config = dict(
    num_hidden_layers=9,
    router_score='sigmoid',
    init_std_router=0.0169,
    head_dim=64,
    init_std_down=0.0,
    decay_shape='linear',
)
Below are experts of layer 3 (counted from 0) of a mixture-of-experts language model. Rows are named gate (a neuron's input weights, with its number), up (a neuron's input weights, with its number) and show model dimensions 384-447. Each number is 128 + 24 x the weight over its row's rms, rounded and kept within 0 to 255. Numbers have three digits each.
Before each expert's rows: "gets" lists some tokens that make up at least twice as much of what it gets as of all text. This comes from a sample of Wikipedia text that the model never trained on. Tokens count by the router's weight.

# expert 18
gets: "|", "-", " |", "=", " –", " -"
gate0:103144111088169137111157133139160122133139118145118108117159115166184157072122140118136124136148160132131143106109127164132110147139087117143171101095085127092149133160129123140121129092104134
up0:143136153100130118085101135130133105111095120072149122110133106113136140147163107160101137097163124134126134102133090144144108113166116136121150162152142131141134138141085117126135163106149139
gate1:179150135196154106144143137187099110137114135104098170118106167108144180140108162111165130172122097114137144163117112133134121093136106122142150131157150130102153110137129172146130188176114158
up1:104118125103132130110118123107149094134154075158137121122138145125094130090123166139164126130138153107102112140137121125117107138124125138118136133145106122145135168116126109119094135077149107

# expert 40
gets: " |", ";", "---|---|---|---|", "|---|---|---|", " /", "|---|---|"
gate0:130128109144172083159166132120145169134149142110117098138094158121144127122128135075126092134169104131191123128095127100127131140157127126132108088140098116164104111101107109142111129142148118
up0:131089151077085205124135134162131117160167085124177140123185126121134125154126140146130147142106150171093173120135105126104101131164107121135157107139129141111120093159171097157160139103121113
gate1:132100131154134110107103120138119140168111110109151175128120128136140116103128135157125160168109162092142114121124112135127041128127139134144140102153116182125133122119125143102141122111097113
up1:170187156110115109157133110143195111097099167173083130145137102126081096138140120117122088107120119157102159117102122148156163131154113111115117147095140141129151122107138101121135168162115111

# expert 7
gets: " the", " The", "The", " his", "s", " its"
gate0:150130124069148162127159122109141136109174147117101137111160156148163088122127114140180152095183104137146088115139133128169072100127139151166126132130143112113159155137122097195104163150113117
up0:128101073115166125101084103142106128151128168128119119112126130105138151076146121137118108178115154139117117130116155146120139079123155120115118107140119137122191082150141114130146134119162121
gate1:156139090170132086128167146114120122099108189156080134144112114096120112138089127116109087139112164099124124156142139139103157154134123179125083097126113125125140131098143122139125126112114149
up1:121118158105149176088113120133150132180147128122169141125111146173144157104141132122148152097130118108137131101105128105123153123123102122157134176089129101116148136092112129082121146116133130

# expert 33
gets: "\n", " =", " chronology", " information", " →", " †"
gate0:147092104187075132148087163160117132130161148115121144129156154149152135138140092131153110129087134090119118117103133101093127145112148166080138092092142117113134177164117126116162137103111114
up0:156132141146123161145109148123129123099124099135119126127135101106142124114089145095121096082121106130164139116122143090128161148128104136072168108117135132108160140172170130139129117109149179
gate1:142069115118092109135119132123143132140129148106096149147133126128127132097093114138137113147173155146152093112164152117149140119136131132134140102117094129142159115150111104126128109102135108
up1:154049119122084104137128101117127122141090139102093150130142128131139131123083119123125118140176141144137106098158153099189126112137084147143156132122099133162132139112106117114117102088163107

# expert 41
gets: " was", " is", " as", " with", " were", " are"
gate0:136122114111111091129116151120169133127146143129144142151084116122142135152136120097118116123128137097149155092131094137143089142164144134120142131119134105130121122138126090116114120144140121
up0:108180137124126116129071099142110145140167162106119149119104099112118133111103143109135176167160136175155091095092089120127139151160107154141140191119141139074190119103130149116120122124131103
gate1:091149131089154116120126119113138079116068116116151124157143177159112103144150111143109132103124106137142107158152155147161135112123096155119170148123133149074157126177161118149169167145124138
up1:105142135122142093109158122103112140127120156124100089116121124113102162124122124102133140088065116106137121099134160143132119096111124119108161135145142150100108164119123117140158107081121120

# expert 44
gets: ".", ":", " that", ").", "===", ";"
gate0:116140137148144180129098128124163127151123135114138132124159126138112106091162109132146143116139111105119126113125127157089133146110123165103138121106149095097155111142107159097121124163141127
up0:131127129130158166147099116141127150129114143090107143162130163100117173150126143133087135168129124161140196129125122166126174119177189122095150163153080121166088099121127120117115124166098135
gate1:127054109127163150141109123112106128132141094109103129169121154148105109132139161116144097092088095111144108135124120131137138131120122136126119133063080138153125124143099107100082165112126143
up1:168147101098150137155150119108103174112107137114113095158133191139092073154149125119142075078096092158084087083141105163135134164127072111137123149110092143128130112144134102106059092132128124

# expert 0
gets: " to", " on", " in", " from", " for", " not"
gate0:159133125109149116111112144106081123147165111107119125100132135158129142096136111125126145090121150163142136129104118103123154115093149117149149137101127110090159132073111122177118121132161063
up0:148112164098139148150119156176124179148136085154178146063094122129182103076152122100120099102163146191130133110144161096133176135125107110135096121158100141114115131109126145144117139157167135
gate1:129108117100123161142117134155143105135105085135122119165113117154123147145130100122118114114102105089113106125123130118130066116080179118149130139146121136125098115148126144119090147092169104
up1:126134161097136140098127127127128119161131075139123122143152104156129134125100079177079164117111164138100116064115155103116103168121109139129174115062156140122137109129124090105112120109139098

# expert 9
gets: " March", " May", " September", " January", " August", " October"
gate0:127092089084145153135165145117063182106129107116148133094155119120110059093107142109181071142145124151173127101143097116138130127083118111114097132097138164077118099171140145134159127176150157
up0:159116110089123100148098103154135123125118120104162155168076129112171129134094141126126069113146148069168108128123109166116086149060151126122104081124141132128121106158128125151128082132150135
gate1:119124095138136139112135118163142138121096138111126108112101137145157148141113181196093186123130112122122112132143146115101132143128102109110117137084151098115155106123128116140131146154125094
up1:091139157128174136129181108147140123093106114146154123105119120138141128110109147113124108144130095071112132128073098079151114131124132130126149154122108141126085119150097091170151103129166077

# expert 12
gets: "\n", " \"", "==", "===", " '", "===="
gate0:122122109114143144134101107153150112146079166109135131183077147137115119172108158135089111128109145107108112103115125106132086144066128119125086126142127100151099108100125094104123151092105129
up0:108106141120111081106107127129113147134179116136117120130145106122144125127116091117134142145130079188125113136104095139146145114189141131175145139130156144103165150139101162134186125160135122
gate1:144119152129145102150129126104142137162168113114103155114120137139143138146087098121140170165138082091139131142106146137158107135162128119109153109147132129124162135132139110126100104116134095
up1:115147146156105143108138125158127132112101099131108109107136125106132111140160146151127121144142173164168077113149141156112108145125119128133140151127136131146136133141112168135125100191095133

# expert 3
gets: ")", "\"", "),", ";", "}", "]"
gate0:118074130139093114122090133101108121090125121137133155133097117129074141135131166117148142105130132127165108142129098189144140120158158107117118149162106156143148191159149101133096106130133157
up0:134120151100124098137131114145174152150131129135111117113104123117118148134116085145124122149125160104132146122134122097141139174070083150156120149106113086125114080133111127144159132114155133
gate1:107147136153113120137168118133133115108105106152113158153126121149117146127135106128137120103160136115164102093154136125150117161121117143131141121121136163071154086115107140121124150167151117
up1:165100123146116101138137121118146107145093120102092133114094148123156141109100130147136129095067091160122125139130091093145133137115120145144113123133142119130138162114161128113124091109140153

# expert 2
gets: "-", " (", "/", "–", " -", "("
gate0:134099123134122143125122108133138173126177134131108158107113100140148163087141129137113109193089100159118148136166128120164081124131142115122122153099135125153110150074115128122127152121126125
up0:119144121135148149098153195120163112129121128114093164134171080104118126134144081092102166073148138115129114152120124176156167165127146160103136128133115149081104118129151113155137154162140112
gate1:147133159125168167190105122098130185132157139148135119106157138109096148155152139086166122130094141105110128121123145151098099118152147119138130155154093113123091135127151106122107150153130094
up1:113165113121079108058152121146134116098138187168145157139164163127156112113141124124124144136184145139131131104182108128128159091140121142122118126074126168149176125106089132120144082153117115

# expert 31
gets: " a", " an", " his", "s", " their", " the"
gate0:174140117161088111098159083173143120143081162132126106148104137169143086135144133139163139121082112124126140125138140132147136144154120108141153093093124114098136118126101168119128138115115127
up0:087177104114114124121108173149097134130155140101125092118110132116103139093150102125087095137107134116111151141085112170113100075088128114136116136141108150141117130137135092161158137082149156
gate1:132138165156131092157113136101117127132099101131177076161115079174142165118133126112125140136131193064093093158127112157123151127090100149159123103107153162132171155103094133133091115177121136
up1:137131138171116116165128100155131141119101186093125146118129125152126094203101107137112149179132106147124124182090112118105159120135115133133153140106092100156121127123113091164077107105136098

# expert 14
gets: " ", " he", "-", " He", " it", " which"
gate0:117168109130123110177136129128121092148137125117116133140149111159096142125116063155122089102113099150148136126147136134113119120112149138156067090129107129103154157113150120153159066103130142
up0:087112138164131109179151087103085114124138069128147140103138141120139136112112094156155094126116075130127102104141121117140138088134126145117104120152171166087090188121091169106114110122142150
gate1:123172138113129092137148171150121150102152106161122110092109185141081152140136100141130175085100121123150112119143150126198130128098153091134109117126105121119127093149161120124113127110155095
up1:120139084145151084156082109129106143139114120083136121115128097086144115120145145172096136141135125148155127115127153144102089154110124110117120112142134108133156085111126148107181101118086120

# expert 15
gets: " |", ":", ";", " –", " -", "N"
gate0:141141155163155162097119165107166134163136128115143096116139126118127099131113144106123107106095118096120148132112145128089143127124120110135098135098145152156165094101115107168114145107128109
up0:150111109107116090078104145139104135106095126130160153089166109102142126137156130130072085130132127140133115123145103102084132148125126123160185165097136158134106128118173148132098146138176136
gate1:137157137147139099128137111136131110143104116115170113128141135116172109143160135080115128134125117118105132061106177138152137154101088156127151097136136140133116117152130116151107089137129147
up1:127117131144118150106132112191139120103128126100157136148155134108104109142136091072159124120107159152101133132163096137158101124139103152144142159111105152157138111105084105106118146115142141

# expert 24
gets: "a", "i", "e", "o", "ia", "y"
gate0:108109147130108155090139118114075134151147133156122098159129088145114082103127143102145124168106113166126133148134158132151132149104119102124099128104119140143114069148117108156106086188108123
up0:131161184107145089120101106135128074149162101128123117109138147135167135107141160143112161084161139142138127133113144134122147107096135135122195132184109136131142138134125133103125095099163149
gate1:123147095101177153131116129105143136148123127105167131189110178115145069120150111143153104130102101114157126110093113125152109138106100134130134107170154123140151140091150135122135106129151142
up1:093109110164136186132137158136103123105143112139126082168120130114135116115129120150157136134140127137154149142136126128124143089152103144104139150159088119097140119136144153119140124135109124

# expert 13
gets: ",", "==", " in", " ==", "),", " is"
gate0:148109100092074090094092123125099115116127137146132112144157133158128107114123087108100107125136140156105125121131148142092156110156167097120154196129137142116130124115158096104143114152096110
up0:115081122119078109152101120111111149142096110145149148142155150169119082078120074098128110136151144129111132134135136109143122105155124147104122182137113162121109101118142098123118119144141140
gate1:113128142096123151168110152145174139102122112126107096116118129123130065157134163137116147098161125133161128131143128132105150109140136111093159105123149149174131150107119108141153096133156119
up1:136097077135166141151100093147121108119120167132127151148119141119109104127172125119195149141119129131104074138153139133130173148176142101140117175123151116155060098121108129162089101200122092

# expert 28
gets: ".", "t", "d", "n", "er", "r"
gate0:145115106135093152127109099185107144060111167124145096084150144167154131116148078137101106155114108070124178097129128103122131152140101160104140149158113162152151112172182115102165128080151123
up0:137137153124121110157111170094115173164123148121122144177119120136124127113129168151171113146153113135118127149137147057096106120113152058144095136096177102125103149117137133194129125169116130
gate1:159113127153142118159129160132093123112117138093157099141138126142164143138181160131122146158104128112139121105125143157129095096136086134100142117113123163153130133120132108135142137137156107
up1:130093159101147147119138112135147133121130131126153119132159115160160119097102163094092111119169138112127116150120090128132161140118137172134160107179104127131037128155128131150166157156099143